{"n_layer": 8, "d_model": 96, "experts_per_token": 4, "d_expert": 32, "moe_layers": [1, 3, 5, 7], "router_bias": true, "n_groups": 4, "groups_per_token": 1, "init_std_router": 0.0291, "optimizer": "laprop", "lr": 0.00214, "beta2": 0.98, "seq_len": 1024, "dataset": "wikipedia_en"}
Below are experts of layer 5 (counted from 0) of a mixture-of-experts language model. Rows are named router (the router's row for the expert), up (a neuron's input weights, with its number) and show model dimensions 0-95. Each number is 50 + 12 x the weight over its row's rms, rounded and kept within 0 to 99.
After each expert's rows: a language model's description of what the expert responds to. This comes from a sample of Wikipedia text that the model never trained on.

# expert 5
router:48 36 60 51 57 50 47 62 51 34 52 81 50 58 62 63 44 60 42 46 55 28 27 48 82 38 52 39 71 49 31 51 41 47 64 47 53 49 66 67 63 57 50 53 57 43 59 61 51 49 57 71 50 40 60 42 53 68 55 71 46 47 25 60 46 56 55 57 56 57 61 66 29 45 84 42 41 51 37 25 52 37 34 61 46 52 54 57 63 56 52 70 57 50 34 40
up0:61 38 36 49 39 49 62 53 36 68 53 51 51 58 42 57 50 37 52 57 33 56 51 58 63 73 69 60 60 62 31 36 64 47 40 48 51 48 58 47 80 64 45 59 46 56 71 34 63 61 43 50 56 29 58 40 32 39 53 48 48 87 35 47 55 47 42 45 36 31 29 52 28 48 70 45 45 39 45 54 47 32 33 62 44 74 61 55 50 48 60 51 47 70 54 35
up1:49 57 60 69 40 52 39 44 55 35 27 63 53 51 42 51 35 77 45 67 68 25 54 42 51 45 71 53 54 55 63 52 45 38 32 57 55 52 58 63 55 70 48 60 61 77 39 61 43 54 45 35 33 14 61 51 59 39 47 60 26 61 51 22 36 43 47 43 50 42 52 41 53 51 63 58 62 49 35 42 40 63 58 39 61 59 55 70 62 38 51 36 51 61 50 45
up2:41 34 58 48 48 36 40 30 47 43 70 41 60 64 53 62 53 41 50 45 34 47 49 53 68 52 33 56 62 46 24 53 36 47 54 30 43 58 59 64 58 55 33 54 54 48 38 56 48 34 66 44 40 51 51 52 49 47 60 53 53 39 54 73 45 09 55 65 60 30 31 58 17 40 38 55 48 50 48 44 49 71 43 45 52 48 49 72 44 43 55 71 63 76 50 61
up3:62 65 44 57 54 39 54 44 56 56 54 61 43 61 50 61 46 37 46 58 51 38 33 40 73 40 31 57 69 56 52 49 73 44 53 31 59 55 41 42 44 41 31 51 41 61 57 36 33 64 63 45 76 41 36 25 51 40 39 72 41 43 30 61 42 50 33 47 35 43 39 66 44 54 36 61 52 49 43 55 55 59 55 70 74 41 54 37 53 87 63 53 67 41 45 52
up4:46 49 58 56 55 38 32 48 57 41 48 42 74 54 32 55 51 57 48 55 34 51 57 53 57 60 43 37 57 54 54 44 51 38 36 70 44 15 51 48 55 75 54 63 68 65 40 65 42 71 42 52 56 29 39 48 38 50 50 63 44 45 61 48 35 35 57 40 54 41 54 52 10 54 38 53 57 24 48 54 25 51 48 29 35 48 22 47 56 45 58 54 60 40 41 38
up5:66 47 46 53 62 57 23 57 31 52 49 56 29 60 43 55 52 45 56 51 63 29 30 45 61 51 29 57 65 45 55 36 29 54 42 43 40 47 35 60 47 65 49 43 58 42 72 48 61 58 54 42 40 56 48 38 45 66 28 57 31 41 52 33 57 63 33 25 51 39 58 65 56 61 54 49 45 49 58 36 26 56 45 60 42 56 49 54 12 59 27 50 54 69 61 43
up6:45 42 39 44 57 67 60 38 47 44 58 73 27 60 62 52 41 62 31 50 59 45 28 51 42 40 55 51 63 53 31 63 43 47 44 61 53 51 43 39 47 59 57 35 58 66 75 58 46 49 32 63 63 53 43 46 51 68 34 61 48 65 48 54 65 58 47 46 42 62 68 40 34 48 40 38 56 41 46 34 54 21 45 35 42 57 53 46 38 40 59 63 09 23 48 42
up7:42 42 27 79 38 40 38 65 58 26 31 57 30 59 41 64 61 63 44 59 45 25 56 37 76 42 57 47 43 47 32 51 41 42 63 44 40 43 61 62 45 44 39 69 23 40 50 42 55 20 59 59 53 40 49 41 60 68 51 60 40 51 63 64 49 50 56 53 60 48 73 37 47 41 65 58 43 56 42 36 58 50 58 31 40 56 44 47 55 62 52 36 54 39 63 38
What it handles: Name-ending word pieces. Middle and final pieces of proper names and rare words, often after an initial capital, such as -ina, -son, -ard, -ene.

# expert 54
router:39 40 42 40 47 62 39 64 31 70 45 63 23 59 53 58 56 54 62 41 48 38 29 55 52 37 27 41 59 49 58 51 46 70 62 48 33 44 38 46 79 58 63 64 39 68 56 48 66 51 35 55 41 56 59 17 40 54 62 50 38 48 53 39 48 65 66 41 49 63 34 48 31 38 75 41 57 64 61 42 51 50 43 48 39 59 58 81 50 55 63 57 57 47 51 47
up1:62 54 50 45 51 33 51 56 59 40 41 58 59 55 42 51 77 58 64 55 43 14 39 46 40 36 33 52 73 28 64 67 56 58 29 41 58 61 59 45 50 43 42 35 39 40 56 56 68 64 30 50 59 44 54 50 65 55 52 51 66 43 46 62 34 54 53 30 63 27 68 54 52 42 56 74 33 43 40 33 40 60 58 43 67 54 33 39 59 55 64 48 50 33 39 50
up2:60 52 48 46 54 42 39 58 16 51 51 65 39 51 52 46 30 42 54 52 48 53 69 76 42 48 54 56 48 39 66 49 59 40 33 54 54 43 34 40 52 45 49 54 50 63 39 50 72 30 40 64 17 48 65 31 40 58 49 58 60 42 32 41 65 57 56 76 56 45 36 29 44 47 46 58 29 39 32 48 55 63 69 54 39 75 62 44 46 65 63 47 55 44 64 47
up3:33 48 47 54 40 53 48 46 41 60 71 53 48 47 26 72 58 45 79 39 34 45 52 45 50 44 35 49 65 54 52 32 45 49 65 63 48 41 39 69 45 62 43 21 40 51 61 26 70 49 33 68 44 61 48 42 32 38 41 52 43 53 47 46 76 60 55 34 50 55 43 42 38 34 35 56 43 44 62 39 22 54 31 45 49 40 41 48 60 64 44 31 64 33 47 44
up4:56 44 33 46 52 62 52 36 49 54 49 64 37 47 59 61 44 54 57 40 50 46 52 49 57 54 43 77 67 51 51 63 48 53 47 54 61 51 38 61 60 63 53 30 45 52 15 34 65 68 32 39 56 52 48 45 61 36 44 42 42 54 47 59 33 47 35 79 50 56 40 51 42 35 55 73 59 51 52 71 46 62 37 65 41 78 41 75 40 47 79 46 54 75 48 56
up5:47 37 48 60 48 45 44 55 49 33 58 51 55 48 40 32 62 76 67 53 64 51 53 55 65 47 49 59 32 28 60 46 28 69 56 50 75 52 52 65 70 53 44 71 49 49 44 40 55 49 44 52 39 40 27 40 20 43 60 60 35 22 51 50 62 66 63 42 57 44 56 37 49 57 59 48 56 61 47 58 39 64 73 42 44 70 49 56 35 73 40 61 65 58 55 68
up6:71 57 51 46 49 50 52 29 43 36 54 53 28 70 61 41 56 63 41 54 49 19 26 74 60 52 41 21 48 41 56 56 35 69 62 52 56 41 50 54 44 42 55 50 50 72 64 56 66 46 40 76 65 59 51 54 44 57 50 59 36 43 45 57 54 53 70 51 30 37 63 42 53 62 56 48 47 49 35 42 35 57 55 56 52 72 31 81 59 48 61 48 36 49 48 40
up7:34 41 33 40 52 59 44 21 34 57 39 46 70 65 71 51 41 64 54 32 64 52 53 53 68 31 53 72 32 51 42 48 43 42 47 26 52 71 56 65 60 46 55 77 47 60 42 43 42 63 56 38 38 60 73 56 49 29 41 50 39 52 64 53 66 36 61 78 30 38 39 38 55 57 54 47 59 63 39 54 51 58 36 52 56 53 47 38 45 45 44 67 44 43 43 48
up8:54 47 49 45 68 50 53 64 52 59 33 53 53 63 53 45 56 48 35 47 60 46 75 49 42 41 47 48 71 63 35 61 44 67 40 38 47 51 32 75 51 54 21 33 35 52 41 51 62 33 43 53 53 40 29 44 38 65 63 40 57 44 73 74 49 23 55 57 39 53 48 34 50 55 53 39 57 58 52 56 19 63 39 54 21 36 40 55 58 58 44 66 42 49 59 59
What it handles: Word-final pieces and punctuation. Final or inner word pieces and sentence-ending periods, dashes and heading markers, such as -ed, Hels'ink'i, Musash'ig'aoka, "==".

# expert 17
router:52 45 19 69 37 65 28 49 28 16 39 51 34 62 45 49 55 55 42 45 65 40 15 45 63 29 42 53 39 38 43 44 51 49 57 68 44 37 51 33 60 50 39 31 41 54 28 44 68 34 51 44 47 43 58 55 49 63 59 54 41 56 38 45 50 40 64 53 40 58 60 52 42 47 72 46 47 46 49 27 53 64 55 56 45 60 52 52 56 65 72 58 46 67 48 36
up0:31 30 47 49 53 39 54 56 68 54 28 53 47 50 32 55 56 66 44 44 47 59 57 50 55 36 47 50 62 35 51 45 38 64 33 56 21 54 33 36 46 41 70 46 47 39 53 21 42 54 76 50 52 60 65 51 56 53 25 44 54 66 40 52 28 41 51 49 35 47 40 48 57 53 52 55 58 37 50 71 45 48 53 60 50 08 32 38 67 57 44 49 45 63 47 65
up1:65 36 62 54 68 56 23 64 51 57 46 56 81 54 54 50 49 56 49 45 55 31 45 61 51 61 49 59 49 50 22 57 75 62 42 39 56 42 57 46 52 42 45 33 47 51 44 48 45 69 25 53 42 37 51 54 52 28 47 56 50 37 43 61 41 26 64 37 37 42 68 40 48 47 46 44 41 31 70 38 63 56 60 31 27 41 66 69 48 58 49 28 48 31 53 56
up2:49 51 51 50 57 78 38 67 30 49 30 51 43 57 59 56 39 61 50 55 35 60 44 39 52 36 23 62 56 47 45 61 43 38 57 31 56 66 46 54 48 53 46 52 55 50 48 33 35 54 63 66 58 51 41 51 72 62 38 64 41 42 66 41 55 75 47 39 45 46 34 56 43 52 39 54 62 56 46 15 62 28 41 43 68 72 33 50 41 36 38 50 25 57 44 33
up3:63 59 46 71 42 62 41 60 34 60 71 54 60 46 49 56 86 64 57 43 49 31 40 44 36 59 60 45 43 54 19 57 54 50 61 61 57 49 66 52 61 36 69 38 62 38 44 37 56 50 33 44 48 38 41 48 29 57 56 43 39 51 44 53 64 65 46 40 60 65 69 38 35 65 63 43 42 64 38 35 54 62 39 47 69 52 47 52 68 54 52 79 37 68 51 46
up4:42 59 23 53 53 47 44 22 56 33 54 44 35 50 53 61 57 59 49 41 43 48 65 50 47 68 47 53 52 61 40 53 51 53 52 55 51 50 42 34 42 75 51 75 27 57 40 45 68 58 50 42 40 32 58 44 51 42 76 36 61 67 39 60 67 59 60 56 40 50 61 38 47 39 56 32 47 20 55 55 36 28 65 68 51 36 38 41 57 75 35 53 48 41 56 69
up5:25 36 48 60 48 55 62 36 30 37 30 49 37 62 48 84 49 63 44 45 49 41 35 46 42 38 57 59 38 37 45 44 47 41 47 47 52 75 31 37 44 64 76 43 51 65 31 52 39 50 64 58 44 66 58 45 51 60 40 50 55 12 78 44 42 55 49 53 51 70 47 68 39 58 45 58 69 53 69 48 55 44 39 37 52 41 60 45 44 41 41 47 44 39 59 50
up6:45 60 63 65 45 48 59 42 48 32 55 60 35 53 66 49 46 48 57 52 50 49 50 54 29 54 52 53 51 61 43 62 39 42 53 64 66 77 63 34 59 34 51 65 22 41 41 53 38 56 62 45 53 65 65 48 44 52 25 66 73 68 35 64 49 48 58 39 68 68 43 56 43 32 79 51 50 60 41 27 47 46 77 48 52 62 38 50 39 41 57 57 22 54 50 44
up7:37 34 48 63 53 64 33 54 51 30 50 51 32 50 25 46 49 53 34 53 42 66 43 51 71 48 73 63 49 42 41 41 56 45 44 39 48 52 59 59 64 41 62 42 37 70 45 36 49 76 47 66 44 50 51 41 48 41 45 50 45 40 39 54 30 57 70 29 37 76 64 40 46 46 44 50 50 71 31 50 43 44 50 63 69 82 52 65 30 58 47 56 48 65 42 34
What it handles: Table cell separators. Pipe separators between table cells after names or scores, plus copulas like was, were, are and some surname pieces.

# expert 26
router:50 28 50 22 48 41 41 55 38 40 53 59 49 62 42 34 48 75 60 45 54 33 29 58 55 53 44 38 62 33 54 45 62 56 51 41 57 39 40 41 76 49 56 56 48 59 54 41 50 58 37 52 44 56 67 43 63 53 29 69 58 51 41 45 38 51 87 46 34 55 53 42 43 34 74 60 58 39 47 41 49 33 48 44 54 60 62 81 57 72 56 70 45 42 38 59
up1:61 53 44 46 48 70 39 61 30 59 43 53 58 76 59 55 50 53 49 48 43 40 36 60 52 46 29 54 63 38 63 43 39 43 51 55 29 55 52 60 64 82 58 59 46 37 41 37 67 64 53 33 34 35 72 50 39 45 30 36 50 61 51 40 50 40 58 43 28 48 52 36 51 58 72 51 59 16 68 36 64 66 45 67 48 65 50 63 32 47 49 59 49 55 60 51
up2:53 60 33 80 54 49 38 62 39 64 43 47 36 55 47 60 58 62 44 54 56 21 39 35 44 56 54 59 35 65 25 58 65 37 57 42 51 47 39 46 65 33 53 32 53 59 59 52 69 65 46 60 49 48 43 49 28 38 76 57 63 49 55 53 62 48 53 65 39 51 67 53 40 41 59 58 35 53 16 68 60 48 58 44 44 64 69 61 62 45 46 54 24 43 56 41
up3:37 36 32 60 30 48 44 31 37 71 59 59 50 62 47 56 38 61 32 45 52 44 55 65 56 47 60 47 56 34 39 67 15 71 53 52 66 45 64 39 39 37 65 51 58 74 67 40 43 62 43 55 49 70 59 34 31 54 59 42 37 47 43 49 59 51 67 39 46 53 36 44 50 44 37 63 51 34 66 67 52 46 41 30 52 45 37 70 65 63 50 37 42 62 47 37
up4:50 59 22 63 56 54 45 39 49 52 48 48 75 57 47 53 42 55 27 46 43 63 32 66 47 48 39 58 61 60 71 44 52 57 40 45 35 83 34 63 51 47 34 53 77 60 45 34 49 64 33 59 54 59 55 40 53 29 53 72 44 67 29 46 55 52 45 45 57 52 49 48 58 46 72 62 51 47 76 48 61 61 71 34 52 56 52 36 38 52 51 30 70 45 45 64
up5:71 50 59 66 47 40 67 55 40 73 44 78 51 63 32 53 50 62 49 38 52 68 38 44 62 44 59 49 51 56 45 29 69 35 47 29 52 48 41 54 56 48 55 58 37 78 42 33 49 44 31 60 39 65 40 55 59 35 54 46 53 43 49 68 49 34 58 43 68 49 70 49 44 39 73 45 55 48 44 62 45 40 65 61 56 56 42 32 85 49 59 72 51 48 39 52
up6:54 32 53 58 66 46 55 57 42 20 64 47 41 35 46 50 36 38 33 35 74 47 34 62 44 43 45 52 47 38 22 30 30 49 59 58 50 22 32 44 62 63 55 54 46 48 68 29 42 35 44 65 52 28 70 48 58 45 48 52 41 34 53 64 47 33 50 56 41 34 60 63 57 62 65 70 51 72 70 53 56 46 49 45 55 61 35 48 55 52 52 39 47 55 50 58
up7:35 56 62 44 17 65 53 56 76 32 52 53 52 57 46 52 41 55 47 44 78 47 57 62 64 54 44 48 41 55 42 54 52 49 67 70 71 61 66 30 72 50 43 42 68 51 37 49 47 56 58 58 45 61 55 55 56 38 38 61 43 54 59 51 38 34 48 75 59 42 50 42 44 49 47 67 76 47 47 55 52 37 50 49 26 62 30 48 45 47 33 65 58 60 81 41
up8:63 57 33 53 49 67 62 40 57 56 42 71 21 53 45 51 72 69 56 39 42 52 50 44 56 54 62 44 75 43 23 37 64 62 77 54 40 33 40 49 58 52 44 49 64 52 57 73 75 52 38 47 40 55 39 37 55 55 67 41 44 38 59 54 52 31 61 32 35 39 62 45 43 60 54 60 44 54 56 33 46 52 53 52 37 65 53 50 52 62 61 80 48 30 60 48
What it handles: Foreign name fragments. Pieces of foreign or unusual names and codes, such as -sch, -ach, -ov, -sk, plus periods in abbreviations like v. and taxonomy names.

# expert 13
router:36 50 41 46 53 57 41 61 45 59 46 73 19 67 55 44 55 65 57 23 67 40 38 58 75 35 59 42 50 53 44 38 43 57 55 52 54 43 27 71 57 45 73 63 61 59 71 47 58 35 58 40 57 47 62 40 42 58 50 69 46 30 36 54 56 55 48 60 44 65 69 60 26 45 73 46 42 64 46 48 41 54 47 53 45 70 53 66 64 50 55 63 57 61 43 67
up0:57 61 26 42 56 46 71 43 26 61 57 60 59 53 61 48 58 59 64 20 50 53 34 60 35 45 38 48 56 46 41 71 54 72 37 52 50 39 79 62 65 68 55 55 48 53 53 53 54 50 45 48 44 56 47 42 56 45 56 64 37 43 62 35 34 46 39 31 34 56 33 44 53 61 47 46 32 71 58 32 60 70 46 45 47 61 32 49 64 28 40 48 32 65 67 55
up1:59 24 32 53 47 44 46 63 62 55 46 55 35 69 30 53 77 63 59 34 35 46 59 54 43 48 47 56 52 46 52 31 52 40 57 75 55 32 66 51 41 41 51 36 47 75 38 49 61 51 49 19 34 63 56 45 34 53 68 66 36 46 61 63 54 48 35 56 55 51 53 43 42 50 58 55 32 28 66 69 52 58 64 48 40 28 60 67 49 54 42 60 64 65 59 47
up2:48 76 34 68 36 48 59 49 53 47 47 50 37 66 54 53 43 52 51 54 58 22 51 41 42 34 49 63 31 53 45 49 69 45 39 43 61 60 35 49 45 51 47 43 71 81 52 67 56 47 35 45 55 30 51 44 58 53 33 50 57 61 44 73 64 48 91 28 48 38 57 75 30 63 50 45 58 46 53 32 48 49 49 72 56 52 55 53 55 59 63 43 42 47 44 40
up3:45 28 66 59 59 63 56 60 65 48 57 64 55 46 72 64 55 61 61 53 33 28 61 52 40 55 65 42 55 58 35 60 54 44 40 53 57 26 72 63 61 62 53 57 44 31 47 55 52 69 56 43 78 47 60 54 49 39 33 52 60 57 37 53 56 51 59 63 30 30 54 64 28 52 65 40 50 56 49 51 64 61 73 40 49 55 47 50 60 57 60 37 35 65 18 58
up4:54 32 56 58 55 59 42 37 48 46 44 53 36 54 50 52 57 60 48 37 49 32 54 50 69 38 61 55 47 63 37 44 36 52 53 52 70 57 58 49 47 28 52 53 71 62 59 37 78 22 49 39 50 41 63 60 46 49 33 43 36 46 62 59 44 64 40 51 48 44 46 47 40 52 63 43 57 64 63 17 63 57 90 32 62 56 50 50 20 59 50 32 37 55 39 60
up5:50 42 61 54 68 62 25 61 45 61 33 38 50 48 65 49 32 72 57 42 57 35 54 63 52 27 48 46 47 73 72 28 66 59 38 54 52 44 39 35 45 67 44 37 46 56 65 20 47 49 57 40 37 58 36 25 29 34 38 48 33 61 51 39 48 41 55 59 40 47 55 54 37 28 55 39 49 33 51 42 41 58 57 49 48 47 47 44 50 64 60 53 73 40 37 38
up6:50 36 52 45 46 46 46 60 31 52 74 84 51 76 46 60 45 60 48 47 76 69 56 66 53 58 58 50 41 59 33 59 65 42 60 46 37 71 49 61 57 51 44 38 34 46 52 47 52 58 27 41 29 60 60 46 48 53 64 46 52 36 48 55 56 36 52 76 50 40 71 35 60 52 79 36 41 51 53 30 37 36 39 47 32 38 56 40 42 57 46 69 48 55 44 42
up7:63 52 20 36 74 49 44 47 69 69 44 61 54 56 30 46 55 50 47 48 54 62 59 47 59 50 45 60 35 45 51 58 49 56 47 62 53 45 50 58 43 43 53 48 45 50 41 58 49 87 29 46 48 67 30 48 30 36 48 27 39 71 43 49 65 37 44 54 52 44 54 40 57 29 48 57 40 33 57 29 53 56 59 43 24 54 61 57 61 60 64 38 43 60 19 32
What it handles: Mid-word pieces. Word pieces inside or near the end of longer words, often before a comma or suffix, as in embro-id-ery, Liqu-id, Alg-eb-raic, -son.

# expert 15
router:49 32 33 47 45 42 20 45 50 31 31 59 59 42 36 48 64 53 41 30 38 39 33 52 60 32 52 57 47 44 34 40 46 77 68 46 68 47 56 58 61 36 39 57 46 60 35 48 64 35 56 53 58 39 58 54 38 57 54 38 39 54 40 30 46 34 63 47 57 33 48 63 30 44 35 86 54 48 37 47 53 55 60 47 60 53 55 56 66 65 60 73 42 54 45 62
up10:42 75 74 37 48 33 55 42 53 76 46 52 47 41 28 50 50 61 46 18 43 46 53 55 66 52 36 55 45 50 71 50 36 35 61 55 57 35 55 46 49 63 74 51 29 63 52 56 75 48 52 48 44 42 48 22 53 61 57 42 35 47 37 57 41 37 76 47 52 39 53 60 50 47 58 65 42 49 34 57 61 46 59 39 42 41 31 49 43 45 75 65 50 58 57 68
up11:46 34 51 61 49 53 27 37 56 57 57 58 44 62 33 60 67 48 42 27 53 39 63 54 54 41 25 45 47 57 56 59 42 58 55 73 63 32 38 38 48 47 61 59 46 29 47 58 49 63 46 42 53 58 66 59 53 29 54 47 27 56 48 73 57 49 42 62 47 50 51 65 44 57 48 59 40 69 32 30 81 31 56 39 69 43 49 40 55 79 57 52 30 46 57 34
up12:44 47 55 50 67 37 45 73 49 60 42 53 57 46 46 71 58 62 48 43 52 58 53 44 40 46 57 23 73 42 43 55 37 75 77 44 53 54 54 63 48 53 66 47 44 48 42 44 56 40 35 43 67 62 39 24 59 46 47 53 64 82 48 59 44 55 58 50 58 38 61 70 49 44 54 42 37 52 12 56 33 50 33 46 35 59 56 58 72 65 52 49 50 44 32 67
up13:59 51 29 63 23 87 50 48 51 58 86 55 56 61 51 45 61 55 61 42 35 60 40 55 71 43 44 50 45 60 67 65 64 51 66 52 62 55 58 58 46 42 48 38 36 58 56 51 60 59 64 65 51 47 47 41 42 50 51 49 56 56 61 57 74 36 64 54 54 42 68 42 51 54 39 49 42 60 67 56 41 55 66 34 75 67 49 53 61 67 74 56 31 48 45 38
up14:38 34 42 50 61 55 31 33 30 54 54 49 34 55 39 46 50 49 56 52 42 64 41 41 60 52 38 38 38 48 74 59 40 46 43 39 41 50 44 54 57 52 51 66 53 77 67 23 35 45 41 63 55 72 51 55 50 59 37 45 23 59 50 53 48 38 44 56 69 46 57 40 22 39 51 58 60 63 42 44 66 43 50 46 80 20 50 68 57 51 48 60 70 47 49 32
up15:50 27 65 43 50 55 42 43 57 47 54 56 40 58 47 59 53 51 30 46 69 39 37 49 54 57 55 74 70 50 56 34 28 44 70 53 57 41 47 43 57 31 44 39 53 48 62 46 57 70 59 35 72 33 71 50 31 31 49 60 31 27 67 71 58 67 42 63 27 54 43 75 45 67 49 66 38 32 46 65 44 48 51 49 49 60 56 41 49 43 49 52 42 40 61 42
up16:51 64 41 61 48 50 55 46 37 50 50 47 33 39 41 60 31 45 52 55 32 35 39 67 65 46 54 42 45 35 40 63 48 64 48 31 49 52 58 45 51 60 17 58 32 51 30 51 58 53 52 42 82 48 37 55 57 60 57 56 63 73 61 64 50 71 82 50 37 58 55 30 42 29 55 43 49 52 48 69 38 58 32 62 58 50 65 52 37 67 63 54 37 37 42 64
up17:43 34 54 47 36 44 84 78 41 70 56 52 52 54 21 72 41 53 68 47 60 51 46 61 35 37 20 39 36 53 64 33 27 40 53 50 69 43 44 66 56 52 58 76 43 58 51 49 63 50 47 48 60 41 55 50 61 43 61 62 38 62 69 53 58 60 42 61 52 39 44 34 51 45 45 58 48 59 63 39 59 58 56 33 34 63 55 42 42 53 40 44 31 39 64 44
What it handles: Table cells, short codes. Pipes, blanks and short fragments in sports and results tables, such as W–L, FW, MF, Semi, plus some connecting words like and, to.

# expert 36
router:41 50 50 32 51 56 49 59 33 33 48 56 58 58 41 45 74 54 45 40 57 24 31 50 55 52 52 46 64 25 42 53 57 52 57 57 52 41 55 54 73 57 49 36 28 47 33 62 65 59 51 26 42 36 56 67 35 69 47 55 57 39 44 30 42 45 58 68 33 48 76 67 42 28 73 74 79 55 45 40 57 51 45 52 53 55 50 56 51 46 69 50 57 50 48 58
up0:55 37 67 67 61 58 52 37 49 43 43 79 46 42 61 58 57 51 44 41 66 44 52 68 40 40 30 48 63 40 30 51 63 55 60 38 43 55 69 35 53 59 60 46 23 53 38 73 68 41 56 55 57 54 35 39 55 54 49 47 45 63 46 53 53 30 42 45 47 51 72 47 25 49 49 53 57 64 57 67 50 26 48 70 40 75 48 64 47 45 57 38 59 26 28 57
up1:36 41 52 88 48 51 44 38 44 34 33 56 63 51 28 53 59 45 40 38 71 45 56 55 74 47 51 48 62 27 37 50 53 35 59 49 39 39 30 18 57 55 48 46 32 51 48 55 51 54 58 44 48 57 37 42 63 46 51 44 53 54 70 59 49 56 46 34 48 24 41 48 44 32 54 62 45 56 36 50 67 35 58 39 67 65 63 60 38 51 44 67 59 48 66 27
up2:61 72 59 71 29 34 47 52 54 45 42 68 57 60 49 51 67 46 42 58 43 37 47 38 39 45 27 43 43 54 51 45 36 39 65 54 49 41 60 52 69 41 50 39 61 51 61 46 56 47 52 54 33 49 64 47 22 73 50 51 17 62 50 39 56 40 52 43 35 68 44 36 51 46 61 47 77 52 57 43 49 25 59 62 76 42 62 42 49 53 32 65 50 59 48 24
up3:57 53 32 60 42 59 37 54 37 48 42 66 54 50 30 46 51 50 63 69 69 28 55 46 60 41 45 34 61 39 35 51 38 43 44 58 42 46 44 54 48 45 58 40 71 56 66 32 36 38 49 53 68 58 65 64 59 55 57 66 43 52 59 52 55 32 53 67 47 53 66 37 46 26 77 49 25 64 40 79 33 31 44 63 66 46 71 41 47 44 37 62 49 46 55 51
up4:40 68 58 76 56 43 31 38 49 47 48 62 52 52 54 53 54 42 46 38 59 57 68 66 61 57 56 36 56 54 42 49 47 50 52 73 47 30 40 39 29 36 48 37 34 62 29 44 62 38 52 28 58 43 27 51 39 55 47 38 53 56 61 50 53 41 32 67 46 59 59 78 40 54 41 54 35 46 56 41 53 50 55 63 72 78 31 51 29 49 53 56 67 60 35 28
up5:71 45 76 69 49 47 48 47 38 49 40 53 52 45 43 57 38 54 48 45 53 52 56 35 56 51 66 71 59 48 46 38 61 43 54 48 28 51 42 70 64 69 43 34 33 56 66 48 45 34 52 43 41 43 55 64 53 48 58 48 53 38 56 58 48 53 39 45 24 40 67 44 29 20 39 32 52 31 39 27 51 43 56 56 85 64 59 40 50 42 45 49 60 68 63 32
up6:53 37 73 63 46 49 46 61 62 34 40 63 73 41 45 52 40 31 58 43 53 37 48 46 28 37 40 51 58 26 61 51 58 43 36 52 43 43 52 52 65 76 56 47 39 47 48 58 41 44 61 33 61 43 72 48 56 44 64 67 48 35 54 42 35 32 50 57 30 47 42 58 46 49 28 68 81 67 60 41 41 44 53 80 58 37 58 54 57 65 38 43 42 61 56 37
up7:40 31 44 54 30 57 47 69 54 50 24 62 50 47 38 53 52 41 55 49 62 14 48 59 39 48 49 61 40 40 31 42 61 66 67 70 36 54 45 60 49 48 52 52 46 60 39 48 67 23 76 59 56 39 52 64 44 54 75 45 44 62 67 30 61 41 55 41 52 38 53 51 35 45 46 60 56 66 39 56 51 52 58 64 63 45 76 37 45 64 49 38 71 58 46 49
What it handles: South Asian name pieces. Syllables inside Indian, Arabic and other non-European personal names, often in cast lists, such as Raj, Kum, Mah, K'ul'karni.

# expert 8
router:50 33 64 31 56 41 46 54 52 54 65 66 49 59 65 51 55 79 42 41 58 47 50 53 54 42 47 30 59 40 51 46 59 67 66 67 55 40 30 52 64 46 48 43 45 65 59 53 69 64 48 35 31 49 55 43 58 47 42 44 50 50 61 46 52 46 68 55 41 51 23 48 37 40 83 36 51 60 57 30 52 56 40 41 62 72 49 64 50 50 83 67 43 68 37 29
up1:43 48 28 60 32 38 57 47 39 67 52 69 35 54 39 40 36 68 34 53 29 29 56 46 43 50 53 50 54 32 49 48 47 62 54 37 50 34 25 42 64 29 70 25 63 53 61 47 45 52 22 61 64 49 47 30 47 50 56 40 59 55 30 49 32 52 56 37 68 55 54 53 64 51 51 62 47 61 52 56 50 51 64 57 63 57 28 63 51 49 61 69 34 30 38 42
up2:46 58 49 51 59 28 40 48 49 67 35 78 46 56 71 53 51 30 82 46 66 39 60 65 61 63 72 35 55 47 40 59 32 52 61 26 50 62 27 37 37 41 54 53 72 54 56 44 48 34 56 36 38 44 49 28 51 37 39 62 36 53 48 54 61 38 48 59 48 65 37 44 54 46 43 54 35 46 56 46 43 62 37 40 46 55 39 69 41 55 43 70 29 38 60 41
up3:43 40 56 63 58 55 59 49 39 48 62 51 59 69 41 52 78 42 44 51 60 47 39 50 67 51 34 58 44 45 50 68 49 30 56 69 44 63 69 69 56 47 28 36 49 58 43 51 72 50 59 27 40 33 63 52 33 72 33 42 37 50 49 50 60 36 64 79 58 58 52 50 50 62 57 60 60 55 46 36 53 49 54 62 78 41 40 51 39 42 36 57 64 80 54 34
up4:46 53 54 51 41 68 68 23 53 69 43 64 55 53 58 47 48 61 48 39 59 55 43 65 68 52 59 68 63 45 53 48 39 69 32 42 53 57 43 63 47 34 63 27 60 47 54 65 48 44 53 32 63 45 33 49 38 49 55 38 40 59 48 21 47 63 50 40 43 49 49 84 49 62 72 44 61 38 40 61 56 27 35 64 70 42 41 39 43 55 60 38 44 44 24 56
up5:64 48 56 58 55 52 31 33 50 30 50 44 57 41 53 61 49 83 51 49 49 55 44 37 42 50 47 63 68 53 61 47 51 73 46 59 61 59 49 48 72 57 47 26 09 31 46 51 51 19 50 50 52 43 46 34 65 43 33 53 67 69 55 62 48 44 60 48 44 53 56 58 48 60 26 50 64 50 55 52 67 49 45 59 79 66 35 46 56 68 58 42 46 45 44 47
up6:53 50 57 77 40 72 50 49 56 34 40 54 60 72 52 63 45 63 53 55 51 56 56 56 70 44 47 60 55 66 38 69 50 45 54 44 44 74 44 65 46 40 52 58 64 74 36 57 55 26 40 38 34 50 66 57 63 66 63 62 40 62 55 45 57 43 60 51 45 45 30 81 24 58 57 55 58 54 73 58 51 46 63 60 37 62 66 43 24 43 65 49 45 50 45 41
up7:28 63 45 51 54 47 51 65 28 43 69 54 53 62 51 46 53 55 47 43 68 54 39 49 41 38 24 47 64 52 59 55 06 72 48 50 51 52 37 67 39 38 52 36 63 38 40 65 48 46 45 54 53 48 49 48 45 71 50 40 46 48 26 50 50 46 70 50 65 51 70 54 47 45 54 46 35 53 46 19 41 59 55 44 58 57 16 49 22 42 50 48 58 41 49 47
up8:44 23 46 43 58 38 52 42 47 52 21 42 42 42 58 45 54 61 53 43 74 49 42 52 50 37 50 51 47 49 36 52 36 42 58 48 40 60 50 48 66 30 52 49 70 55 54 38 73 65 32 35 23 49 44 50 57 43 42 40 32 49 60 43 34 32 52 45 45 12 42 40 30 49 45 41 53 83 34 34 49 43 37 36 45 55 42 62 40 46 51 58 38 52 72 51
What it handles: Sentence-final periods, headers. Full stops ending sentences before a line break, heading markers, and pieces like ame in GameSpot or same, often in taxonomy and tables.